From a checkpoint of a small mixture-of-experts model trained on Wikipedia: 68.7M parameters.
Below are experts of layer 3 (counted from 0) of a mixture-of-experts language model. Rows are named router (the router's row for the expert), up (a neuron's input weights, with its number) and show model dimensions 448-511. Each number is 500 + 50 x the weight over its row's rms, rounded and kept within 0 to 999. Numbers have three digits each.
After each expert's rows: "gets" lists some tokens that make up at least twice as much of what it gets as of all text. This comes from a sample of Wikipedia text that the model never trained on. Tokens count by the router's weight.

# expert 29
router:571526465493427510481535526542502483457527375539436565599596468466486476425443596481469536491431409544542450619474513494471532535466560440420542492542489396485540456532536441542612581419509480
up0:457446468557525643402524494566566536460483457479446448497472579531577437443516427442412472537519564485555488512611537508504490501512467625467469487572480453482495553566509456506512516422483523
up1:471352536484500426460431549512413496582599565438533462533507457506512444505478478364432399505481518498473535471505533534457516408596523558517468537522471439520558467590597430527497492540510499
up2:543616511515532567459498532483512449472500362473447566520550572435492445508540510546481497520528455556477445565520461414468425500521457472512540552479568490518441574517542459500529508486603573
up3:453546527482403585503569560500431526491488533409507485516496595450449486559450540512465560481581554525535444504525527568542447537476473507411520582484547501453555455421470527528436548526468490
up4:437500459469457429544531409495497482434530535485449524571498573456495514422484533539432484552490487461362456508451508581524494544452474467438511461419488509498539458492510530491457509450499564
up5:516583480566506464437397464441479408518496428529632460481542517468449541475464457463523430499519507554509460519569527537501510502407496451505517517553608482465432503429494533521510470497497473
gets: "–", "20", "4", "j", "it", "ch"

# expert 10
router:500515440468455535508472454485500473522551383455493545492489503490483394557408578506482482512471435461467477511485500427520462555441492536482521512466469556564512386455558508431558503479451579
up0:460611512507547498459536522526572452482517455523447584543487454461479486515553561435387441598469427413457476593481450499441455583462515501478537578473488473599467570419525490547532482387448522
up1:347499474533527479518515570519523484558543463441480501506523484409548492448450486586507483508593492490483538417499540501580539472559503463433470411502524461545481488513479458618572465508471511
up2:528460513430483509564444484567541431607500493493485508481508510426530535420580561505433385525521542558536504534441517545491545498487439503499448518502441500442443500511581539425524428557505532
up3:439513593512436539506596520542463458469527547551511478515547474441532509582418539518571498489538563499438434520444522585600442451560413403498501566547530515505485553501554530478446463512502420
up4:482575457505568498482525425555485525549557460571448510540485527511523531612460450475535490498459449537488559511530511513508474504495476529427497473377402514459530534361544512484471517490520567
up5:522522463559452428528536373486570500590576461535516441489546529500549407503599532487413506552478542536534418537473531543511473500502449503479547547435429516488569495473483472421490467489542604
gets: "19", "-", ":", "20", "18", "|"

# expert 11
router:508467425512534473476486441437508455509552455510538518421572452535384392443491562489481458505423569531476480540509493523481496489498496486349533564502436501571478471463510444504520458460495565
up0:523464467614460548455491501466374544552550543520497486447496512508526496506472501545476529389557567494321545507542507529541467530375410354529426468386562442549455504511460460506496455462564527
up1:500506571548528540492385531583532564506548469506387458523465512492499490582545631435462529401443512493494431497521532509501499512525476558588507542448436482593507436483487364511498557496476575
up2:471534509386481617452545470522507500547531436624489526475423543544413563435531460505426597571516540461514509458476517483429502447474519549480534485509576477498566548498494434480431511471518541
up3:593447551509476430461570422626561555534547455431487517461533550537514472612384477453545490437499515483399506454555583454529542560529480495436528468513456491498561489487491478423517385524512432
up4:484518429582506539479434517498532571471531452454481599551486541519470444493552475470474583431493516474503515458489542460451490465484480506408464539527515528546526507548495480456507425512385484
up5:506486463365465461457531577581405468483451500567548567641490503488449530452542451498510526461484452503500528474526519409500502506450496573526412524583549442477494480439495488516555523545476540
gets: " \"", " (", "ur", "\n", "h", "ath"

# expert 1
router:412525419520406482528586427478585438535524506514514526529609599525445501514499553447408478446444472477435432558527464423552535617588457418460500542518513445498537475487470472506574469428518575
up0:454477475520473458535590435454560550511489586464507450502458394388510495510520497563517573425511480512506499389466455532498483437479433508580421498471469512526495503489518529471498563553575449
up1:418530526600580444420602446543510623522605498519488562427511388565410541530477526437430505556503491517416475518511577391527434530527515526500513633520491552553500430456460482477540407453526488
up2:474515467554428497508531462555555446456519399476492523514499531362454410439458498456443537537487482507510470488498464530458625497428448531479562563448485530473482488421473499493469479505473605
up3:568506573477566556477514553483466554504462513496407456562502494481475546511554503516544476555545469524571513512529468450516461462565428588481498450548496554541417462499427437469519544479506632
up4:578424457485496559424363527461442492569502485458548480531457401602498471463439510538465413456553400443441423523492525406474495490429547453444490509565501466491544575652561465443534462535447655
up5:515413538463534521490518406494570489429495461492500531511569508522437540483489537432383458494483416541400514502566523434500589590448409469511553557441500568478490579631514386460550491518446454
gets: " ", "i", " he", ",", " who", " He"

# expert 5
router:515520411451387426480475449584504470467542510492507493537534489436388418492424641467412470518479473490423464567516561519546486505507454503480511554542535508616538501353487427532488465435572534
up0:362548511527556545500518505443539537470483493468558525447572455511508529564510563573401553514455475546502424521621542462528555508519502433482498479469472562566515501529572425524495411425498468
up1:544449467453492589476485421532563504556499492483559571434540426480491516434455620596496477518485470525452575613568456503543458477569501506488492522544485462543499447564439501561516535480486488
up2:517367496444469445486571508467419434435504450467494475506516568493483437416459519507548491532544541468447509500469508489489502587559452464482527477555664482490553476636564471536554506548518533
up3:512421542450521511518467466539543527438524423547551523453456462576389499499542472532473483501467507491410485492531437363496565435549486503449524529345483434470392499491468550502569549548534571
up4:477538418472564495523639407562417480520483420514473507486599532445527520469486559508578526457539525547561473531530477508458455502408556471481523506523477600561616506467532518513507516468544523
up5:488402547489471569431477489420435426514491471487416438469521483589462577555473491535535497546505544545467496466490529417623517588389513481564643439425567502538402534497538539408511537465463542
gets: " K", "k", "z", " G", " P", " R"

# expert 0
router:532520509563437402526449473521576456438532458500430532555514567532491382509505618541436547410410460517438429568532522453615553562512473453435514512438474492626551412499555481494481474434583577
up0:519498509541594515571511491524622492436485557473537498480476514472469518538554533582455534465560581624527481464477560547544528501534533421477486442463587488535437452475510469499554373505481503
up1:439508486428478455463433535573485506498497432494495561529442504464484478571467532540502567463453491481435442583503516545544503495419479471437463590504480509489518483615577455557495473533436482
up2:517471482490506519553611537453499500444562476543471540485545580556534575494418526464487566535580450516526509528553558465514528559504507474553505566479379507475441523518409506546518567420412597
up3:414493426486442603501471501506520460483515516512442552489542469453541516569504558548514471578446573547560421554533518470530520435539498447512526480505616414523466559516566443501532530490474488
up4:524527510516602522494423508514489569507583497534520606538491459556461550493500597519427399494494566437404497486602499525517501553547490527447570526508546534572582474419426465484474591495691489
up5:468493490515494458475472553506382340442532531506511498508470381428571581513456473442420465540498475509565430536478492473437444615575522408487521486579517553577626448451401454508498442536505498
gets: ".\n\n", "y", " career", "ly", ".\n", "ry"

# expert 30
router:469562474531454528462538515518493527491482507486391502524511452429463467509466529478446505499413506518458493494470525466616511443535455479448583506518519474552495438468565459433627426514473506
up0:452535370536466468505448549500430532404436549504473522461459521564464441511502514508506487570583557523482523578516463407451497460487438480551461562592552475523542514489486502567459493452522560
up1:502550516401451500554577429446576500512541482487445534524543484439547538479485434446520436460445512569435450517436498548450530527460513581354477503499498477428504398502484557341494498491551562
up2:514609507487473601466436493509486477585562560531473435416496557535565489492490522510428467440498570520423449540522476587467595460493467498466573501529533475544449504575538557525488456432517520
up3:570483524405537533472501456526516471496496411583496479506487552477527519525442500528443431472584454523519425452498529485545430556472591501446580456532535435441570453488526487535552569521534539
up4:509520491518570490410453481417476470523612521552584515475443483605451450550547552507467514502485516561471482540491497523633565471548536519444453538522563537487404548456538444460524415488440449
up5:563441506589451443563555462459531524427568511572513481564518534422449466481475503503514548470375443557442620531524403530448488501441555568478459498556343480675456590524476489404481549547479531
gets: "==", ".\n\n", "===", "\n\n", "-", " |\n\n"

# expert 23
router:495525456495496476512542376466514513512570414484438577564529457431434487433492498543443491534484544535435532502513483489498541567523401539434476540558415441525570438469543451518590475474523628
up0:534397479482558527496458453490517458602456551526473555583433551455484488449465536509514620599501530470441529514503625391493525497460508501432494537453462453584495517493590598482531536539576508
up1:539459435618473529490487513511577492533521455535552448565471431511554577476519475506532487579457506451538497515493417550542471593530388509502454492441511410505454420436509472479568453495457434
up2:596386458482509480508507380536462432537584506512548432457486524488445460418502507525586534437513553511490447560471562486464430524561438431491466506542485494473515475547517479498527538530482570
up3:545536432625532436462566506410534563545567551439448486586628536527536457413556564453532492431536548459387484573561488485556476470472524477407564529548522472492468412466518470466454514464537453
up4:409462458437510607554458486429525509499491479477396476489475510452427495446526460516425534645468465481494539380516487517513476428458346522496543511452453404502517499476567495500585452460594505
up5:399479476426509480454593421517389464533479435511526465522583443522377510440506461552529589543432529491511594527442504569531450492424536520519513492514521603564509520476496486487532425580491519
gets: "ing", " was", "20", " with", " had", " has"

# expert 20
router:491545448479401506522505519551515446494485444497543594566497506405493470493440510486483531525483529401390391524535428513508566566489462485406598550473458439575548444545561436543577529469529528
up0:482550431464518627547502540512466569508483549520521519524522522469477401414466478483476571558476548467455471507529532466542489460473485509533486494443536521523413572554508449474448541505477505
up1:520498532516396471597588512483490456531552510531479488482438555464528445520416456544464591501496519479427492464552446515555483555532481458361528616536482527545533386527367464477513457466554478
up2:375596477515499543520497530481532429434504477516458508492441492505450462463576562516462495545435524448458510460500498652490563516525501536574533514546530516634494496498547489470554478420473518
up3:513464488535427451445533437599500488444452560498499523488453479446487406447437477494498536473541512473439455492495443528528454571412525540573542515434387520454542399432483470482463486430488567
up4:574446529477472552470449496550429423438506459598419528482498558463535514500562497528475488407558556535480508520528465498512608506516481477445474485540488514514565398568409471376464500519533497
up5:541459586530520536483478530521449482403550487522408488469487531475535508518503527501540441564533379572475537467491499523591600557564420524465476549516465519459512450459525563456528494535416547
gets: " by", " film", "|", " with", ")\n", " for"

# expert 19
router:541471458542413487541555541482566534547563501472499550537561496521417420546490535525485480501483521474452499574524556408499583526572448473423559527470540526532443430517516441537558444425485527
up0:533452482541506578426528449566522373574494478445519506525517516484503461403583468422509541503471450516516522543583522416571602464534455483511509488546457515465621494501494393444475502427541568
up1:429518464508436439552421490502635561407472492455556423577517446535405530443440508457539490591501452565484497530585471471504506509457527544570551548461515500513468477447660470515474442589506473
up2:477549462491530495523471388543491511532535517457495461501499457457441481455516616437447497379482455527451476514574416473618562474523495447452477563582498463546500437531455549483531436461499493
up3:530519527464547443543482431511589523486493431516512477431490442432446461500517496513423466567506380539506551533524560575504522435620486524464502480483424412456523491586485436524541536545549545
up4:399486532482463499539609463546508531440544504515424559525569471508489487515513552432466481493509486611421462559539525521458459450553514413535483445418534463494551460578463430495481456553519532
up5:450479529407511545433501524504588481426542398516451369510504537508431491527500478372544480511526427566480429469508542484459461547463501459537573491571489564465456398516464495431460364551609473
gets: " for", " with", " is", " was", " be", " are"

# expert 16
router:466536491474449502472542468433551436468553581489471467577567553388465420385561510504498503585461471494482519506554526453585430530481478508452462594458569399568474434528444483492608540472487542
up0:592543543562557506478499519537464464529521498462528555491525604589523454437446561459411522552476450574478573539547484493514518494560491522436461509463464482572492443537485496472618589570547519
up1:609338551556484553459567475407486553394518513535464457547601611595522616536454530429501670501502462539527487456486484442495440543456549395525480471541567573410502587482554589536485625508526532
up2:437482488532492614409403531540561411509411566568418457531517526447510472448502494527428459562462534444537558460522519469553519463577470476482409447521465462503436536422470530435550480433492544
up3:459487348520449509502555503470576558504503538529468623523534582495483488438538509578548412491416416478502488461513447617552480518506484653482448445483433524512577427520494420464582476499553497
up4:539533460523474602504482469520485459417527410554506422480527525524548462526534485528517527507548574526475494451478521470556536573533451408493504505380578442510486515500528518442498451458573564
up5:439501525447502522461463506471462565429521492473554469483442531490507492506406419516512503392520535556516476408420542462523548512429446397472522482405496487612480505522552467481535467443600463
gets: ".", " and", ")", "as", "\"", " =\n\n"

# expert 3
router:438534549463460496465519489482489506489482516540474509496521553509487501413557562476376514555411415522483514530583492593526507512563420505469538471449486453586537415525514456470561402444552586
up0:523418514517412408505523412405518523491455514540511511497521500407515566466557531489532557564439492422537490453510519585389499523441451522435518501491449494462574467558537444520561466541562504
up1:476584536571404464510439480434558526523490478479443527498492467503491563527518497544484604432590580557602507490485549469519518500493465467393493558485446471558528549476517559544431529461531549
up2:520558502499553487466613451512510551482527553579527523445520541534506454473461487459569511500503517549401461459488457441454475533471435415477494542462549451443456555431486483406456626560492487
up3:560572503435472392563515445485531512437478514527493456534530507565545469474534528432451512482555574373476505526521481564435558519618534510536591520488433615508513491489559478483577495457440639
up4:397547396550446542559521538462499496501469544541394457486482502527501528504487504549522474515591533461516460550507497452527431560452514406437524519487508491491420547457536467468531468443545518
up5:531529530505464467516502503476550405444547521524479388593469522423506511452557521537494493473556485534519540478587583529489543513542401561487471488460483481498513432499471496394551524579505465
gets: ",", "\n", "),", ")\n", " United", ")"

# expert 25
router:505489459562451428499537393517540438443585505472409515461518536490468390411541596427383455541495486573489515507569473534528494499437461537422559582509509512566616385447515466459494495485565480
up0:504532572459480446415558552505483461519506571446513512483533556450414503597415559403521532413507552511479438528495450445509532516462532493454509621480588455549486556557586498475455460570525547
up1:537584413478500557497448451501502568540455508429420573532531499468544556480581560504354556514487525486527485508529436471541549446536450557527387445525543444501551474500551534424561501477499497
up2:461470530485555581428415495483461463541412390598586437555467384504536482498457570443570559472433494389504466480517424505527534468478482418519569509524529488475500627493585458489565453496436544
up3:437565446530474595470577511379425457479487466533557335492538436452487563530533501545465438599495506560547527511439490529613437580495421537488513485523500495545505537437451465505498422504475462
up4:468395477586444495534476552480567436396505463507501455504481592503496414464601535454545472423474481522493487634531521538629540461601511449527588493394423493508477453535515470498451494532546471
up5:529497575501569560518482406474435478510600560414558480450549587492466518418473473469524486533480481579585549591510545502591557513551398525422476529454494580514499487496466484511580480463572532
gets: " |", ";", " –", " —;", ")", "e"

# expert 2
router:431475495502425568550547444456498481511449522555459500493511510420399469485454536467443544479444415451491463563508506477564525571531364543455510532466493446487456455471529451508606460468451479
up0:572475484491509521637526524462521523305495535515541442548529602373548407563545536442502484374439436444525428497544503429517610525493471410526511550486450549489554515492601521518557500500518473
up1:447460468545508478475487503498508419453494546513498467466496568455515487467533578488487497603498370543528489510510566514386473499471488427515457544534494424536569503490524469476577563491509507
up2:556498427440518529495566523525490519513520410530546506509510516512474507467512529489554488517472438508483474599432541533551562505478495473541414511532536358497522484511526509548514480508508522
up3:493520478488374505357419487409423512527471472545428539503533398458469488443499538515349413564579510492479439518478510463583461554519551425466509416492559479507589487491617460532556483498520538
up4:503563474464452520463499530523542456488513529546484539553511548568531505550498477436596498507526432602573444572482484482486550571559502479401453464446511563492473530537464474492532582378520563
up5:480510514388455489486468521511629478515453516604496416497505540521446482535524469510494537515450508496463594451502512498488484577479407530466459471525495544508418474468509522461530527411511501
gets: " |\n", "|", "\n", ")\n", " September", " May"

# expert 21
router:437565487448409601535594506504554501504539459516500446526515602414446508474552530366444509557445469479420443570437561535562525575533475514463491527486529485558572429503547421441611547532529499
up0:450447555431443575405476557546451526435491428584530444498484483444480490537446553429450447497420382474504474576526454515506491488605473561503592513479445483488521499570460517453582532574508457
up1:533512495496431487470449481490560492543510520492509531581483413506528500439436399489547504499550499497534462570504486512423516452469447431511531564468480432462510513552512473523525479505497534
up2:537440413494471484417538497493528528504551574619464500570463467473470577518541504506517566355506500426450519464493535492491531458476511541500577556453376477477481436485462568468488535456427534
up3:386521472352509491492542456539589496507519440514523466452500575560445473534479503494466430461463488443406466500500558467582499538412514506553566622614452464568423458440504490522515501503519450
up4:538533526421473502512533498525493461488487558435456532463511449463367551520483519550418448494530327483504499594507521641578469548455531546461539511549561440511549343508544475521615524488445513
up5:602556375572489488509461500449538488544522504526503545572506481463511484510517475435470567538500442539579533501501440490509484498557425451490516469491538457474524503517451545429584486445447470
gets: "s", " as", "es", " also", "ers", "ings"

# expert 4
router:403497481528468461505506426465568421464475483486457546524505550536490504544536630507502535522410515587490551535468538473482543532635483480428521574520447555616494502454486404434524436467601534
up0:526412549470539414482431476542471514555545498508421490540468540560501493394456479409426540453489439510616546622535543516474461457451459446467440572460463516561545540472560511472459664473598515
up1:468523488585559444550387608459598550519505515491543540579531536530462470489540629438551516431433555461410551503518529495559474430531477523505459527469529426509505510489522484540536388513479486
up2:491530536565527531500389503478515504471576553488524494456548516548552481486537426502387430545508587408545484436495490446502431504438477504511499526442533450584452442455532438499497543427489521
up3:499471527452581498514471485485518540483506506463443427558581602517491557513489542478574508520483481442510519487501506544619575444494468504551492504521491559493440531440485540501605475577599548
up4:457547427467510490478500531547553488522435541536514572488456471483473431452478560562488465489472580521557480509462543530558447561562480471483537559528454506497389526497496485514474518467463471
up5:518590507552374503447591493577515521480598501580465531506506587561507497514511462484477575446450487458508535610472596547481477477480515585470483474504466556454471473420491422533482524470478546
gets: "-", " ", "al", " in", "L", "ent"

# expert 17
router:481480485486426474445554459558496428421551484479467519614522398452393528427440533439462524492391356475513490488526523452457534591529426519450493516473455487548506532526511421481572483535476538
up0:475507488490451536518542480469460510521553599481580489423411465497492481477477590530519410482509530553499510477513473496462496509483552488470451568461503593500502523503479462578500546443516484
up1:465572444493460584549499498554557528522542539539465523477465560478587561466570603525528511576372550517542474500582551549526429540575569483470588519508465441483506450502590564480544467500489490
up2:470549474515500413544447463520587528500521564546513490499562531564487460495523500507506501495567623490543512492478457520499566548505524475487432477452433566464520443555481417477447471565483565
up3:561500459509487417526549456457483466501501517469480433479458490447535435522484502505483364446564630487355571532501485538437538465440472499447521497495552484550586411466548565529443556515491533
up4:582543402490491609436475457560541496519515507522529509491528449506492457556507511425555492510514517553599509564499487476487582504454442466482487440522514477502428520528511427438534463462553575
up5:514507437473494543527458523494573456469447576543487529534506433484500421496524430538457496526486419462482560528492525521482527544489401537477500468619490379529544447489585387486516511511541493
gets: "19", "\n", ".", " was", " up", " his"

# expert 26
router:503504497517515528579489446469609488437529546543436481482554518541476442547507601491469479486468453551535499552503556530592563542526452376408532579520478563561563460506498401414525428488591518
up0:508569491461520471516579502450633379529535470470527605579516442493543488489433514465508444553479462561492469531500426499492516485530481499455535502367524516529583481505564467520488504444537539
up1:473451400572529464475558474503488512490449505488468422455554520547423511440550449513493509546475578455508507472474515498540511495539497561485415469410515473554389514548522384521585466500648464
up2:523467473514511512499512455464520504552579491453501567468482516511420480480560513502471468460542510494452535531466485424488475435510522468458455432537503479517486484549466500488554537448521499
up3:541478425555521596508464535515473503504501463523510609567582547538524520462495477542498469627580464531453574553492517551509515475558516461412531496425464495537566525446454498438545456487499498
up4:474565483482488460505530449507537452510544482509492528506540503483467477525506495462435459506515448477511442508506394491437486526477482522516546559449477518539555509475531497443499558513552521
up5:414511422484533460522413471504578536528465459518548496488537510468525397452551549440473541493494440491471463518465494420457531452512508496491526489481508491497481499472527492583573496455457446
gets: "0", "1", "2", "3", " H", " A"

# expert 12
router:468507465609471473532452446463538414524541528534506503605594504430499368531543579499519469537399492569474474502496511537587510515536475504474484560468422496515518430517575478434571513465522575
up0:449504470574487499451464562433450528465480436556562505531515530517454434490540581586528404473463484504449413489517571442671495573508378417533508619494450544495541551486492492483534444528484488
up1:498539509513496510546451407621582522554565449455522590547478538453598478482482561521506491553484400574471525455469570473527529504528496478495487520511604590546461523526462459512491441395484510
up2:447528489485460533463446452520526482529509548550508474540452424397445550515535526421415390540500382484542514543543480530443505576513458564480553510532508424513537401471551487515504472500562445
up3:346450486429504403546393471540537443494516526485523507493515455446518532455426583483483546607425508517573509511521469537514509528622412448539516576499486512527498420544494457484525507479432430
up4:391548484510420486395496528517526495491506520545495482449421570505424532545499600554532438409448484478481446511510578487556487528496421537474476534582533502574463490492605527548518477527479420
up5:434479540536515542484509532519459524524560579442402593467584438479450502531465583522531455562421460526497445504489549529588503549594449476403456581529569480483473504453575462445561427508515471
gets: " |", " d", ")", " -", "|", "en"

# expert 8
router:488481444444502475453462499535570420506559454468506566566540542458478397533538533528480415582490454546453503550544521406439521488492417517475590551514493497585465459487530522505464411379536613
up0:562528489495475623388482507473519552476480504522440558563522484509432483495482510471428467503501431516566441593432590436561497511475405547574557563446488455563512561537553471455571487508475635
up1:547492599537508531589574607528528456482525449593452507470524523546493531442535577507576518559487482500473570528516481555562435440549470447474465493542444486609605474526521463571484424459503554
up2:491499551493458622395498519461481628469529492527481452519564506546368501497392504483548505417483538428502531509438452449548524609566541548530467599454481483515484467510523493534483478529569452
up3:510526540454467545451543467534408516362501455433481508558522525493472476482474476575496635529525477452458556439545491558488433550552456523466523518511542475580589439529590491444443495497511521
up4:474486550484522526514490478400461560531518481549480620549440565476488500472557482528465489541456549466403525453525519574463540544559382513466512562509509480540513516482532469468511472571500497
up5:482523409512498579428481534455492548482518385459510577590542458485520505520519469503475514550426541515486476485428536475522508500515574641534518560496566513573452473455488375565488494585488464
gets: " at", " m", " (", ":", " to", " over"

# expert 14
router:534471491470557554469500438428584407559504448518542505525638482524449402460534588438514523531459433484468410523585599526521537539535525497448543514497484506509588462485493433451624493505500516
up0:560539446527480497448452512453393488367580545469409530636615493557484384412588551488492458555412451399556448499509500563502500486476545581571488523391569544512437497525550468422565566505489502
up1:580560472554447491426454482509477538536494495545452484517468405503463398558395557463455464452520488630529531481564520543550496508462463410452500574447455496578546406536512457482502501555482432
up2:536491508482497503515466520583487418504546529474481538584545509492534560488447559562412508498535444457497497586537472555570547489477535509488488468497532510453591547559412484451572510465473542
up3:488503512434518524516479464511513549462478486473464490468463488555508518475525560434437471455534583471546521456460441558424479447480538442561424446540531462526484528539575366497511474505449559
up4:456507526529479411474558438609511507417569501552519494462449522466508469402529579478515570429457549530482445413481577563552425466510519492513471491463387486466570439449502543561507455505551534
up5:538402560548542515579546578440483550537513478562564427529473507490454424491587458400500546459450489476404432451456516486504560519488544481462603497555573501568543392519570515485469506615435496
gets: " ", "in", " it", " (", " L", " this"

# expert 18
router:536498399463482439553483521493510459402573409476510552551561429532410486463516602552433530571452488481448479544468524466495607550503423425478516536496535465503502469492577436439577466514473549
up0:549501498459544441380492516459439533441405487484454379501573502514458459452502629489490464514484454546534452436518604504524595549441458562433502517505542526523571466512525502513580480473541567
up1:521525475559506478454488489459363532533526515397498512489570480431472487418526486385524470373495501499492463503479499502429496505540495449427518587424596491483586502516578444505470412529562457
up2:609519462501440480500507422512499468535529483487499453533509559445499454487511556520441513512471490467413516562491546463511517499515506577444513600397482353500416544450614404415605583417416551
up3:647487520519477505579442514500550456518508565441429442579614533491484461541460536455530481588531504433579457548568391503518579491542511440462509453534521501504527489528428508492554469479471509
up4:533475509539589495462461535593529441481508500462521556583422504560501499571502501506428527539515433543491505548499440416495534520464465568457506463497462516494506415468508490458606464466537514
up5:567502481582448542485506527433494399463569491573445477487425501565531520560575482555477492496517565542535553507527483571475426569490445495473528509448440528602496519401518487507484558598550558
gets: " is", " and", "9", " In", "8", " are"

# expert 9
router:484485447572440457460462504461509496513476512487458492481580448536440433440472515523479464493482481496491533639546509509576531483568502490480513542516541495631499435444460450449546518401507490
up0:518531548487438446515565507431566591555546437564553505487540485504494450506490500514474414497510554594426437539513507444550444545500488482544420472488553470581572496476408492527573521446499459
up1:438630563479507493538478505575460539553512524496426573420499558445459481416450514596317438485522513547490425428502475549528495515480487460492452531522455435509535498510562416473520467513568495
up2:496514523402445480472558555510481507557482540494595497462473562514511479529545465499409524554530472451447539530521673537530539454485479486448406494534482483502523455390464514543522598478433490
up3:510459412437508527580497433447625436478505515509524485463464549485429532450448479442492499468463530541489531538527605553578457520517452455554544498392440478479496485449504442513428492532607485
up4:466495527574511365515456515573468564388468471517455439545535541500519485422600548432496432482482480506478524563501537582481433490518367507500468496497389531511518409488475506517486541520486491
up5:429559521501442594559426431507616498523591527500403454441479519508543443542478453501530541493547554494354553545464570523574506510467572420457507466538466512455440540486542557532469492499628565
gets: " to", " a", "th", " W", " would", " In"

# expert 15
router:476484481496495507451607433489494468462613461478493536468590532446457454479497504493514536512344472464510406530453491513508493516580506493453595593471490517555496446486521504428595444524543566
up0:465545522382435508491428497392485570578503520494469520606491451427543517480561471485499428559456493476539509454481491431508578485415445494548491547509463542480584443431582520478552490494482455
up1:488482550457556423491535554439490461437536430433550540412624465504460458471538515467534535426487543516391581493579557508511537454471515400427561570513555483377495517525527475391496460463450484
up2:360504483458412492477520535554571398458478538479497465582518472432473463560508489492497536572380513534486449445469565491471540513509398410488461496459483579502528507512580523490553535508431458
up3:472507442390372470495576463494542550509505493533516482496466459489435453552503510583494488513525555539426551488498509467497544470518533489455584563516534510540545448433544465519487509511521502
up4:572505453366497529464584498409345504488544481597571510532550464502462462473439492436496504502496449519532487550503437466519480489469553540489511569650514527508521549511610479505547474446473564
up5:473430448461502521522582461471464463496474470445575436457524572461551514497454525567518460444508541500481497483504430538472447486407458487452539550538379496439499485536395533562509502489406543
gets: " the", " of", " in", " on", " The", ":"

# expert 28
router:514493425571447502497529452491475439484527490514409486499532573427406388470482623455468449463442499550492557546556471472512444471559478490441550600440457482501548495413524452491512474518475541
up0:479494404397531422543436501560507484505553478451441434434451523467537521475578559498544618586454487527442416556474521492499550517505447500413477562540533492525415474360429537517480422582477527
up1:564537405411440565480595505495491472477482478577515603547629439501543594479472473621494536463482541573460584540534481516498549485433492583496464457484490517455545534465472531501569522507503511
up2:488509474558435517485500454528443422434567561532426409517511581608531471595544465537588520445446497505498521509524562484467510500440507553403488454489458566476455439478454496511494495476588593
up3:438479493455507464620590501496514543482491466489570501527485444408489434527596528498456383451475489498442478549490510422470468521504429418438456515554479291526489518524485408572485530530461536
up4:513483484444465537525457485547521507611513495522413510445560556394472412465474519547469444547529525587456437490515494504433524517454432545557495542505524468547530490533551492548490540523444558
up5:501531425508482434451548475588479529544493467540435587488529485424520464417455465564558620531432432503487570550445408501445482542482446490569422563396435476496520443441567530475489525481627485
gets: "'s", "a", "ic", " his", "an", " ("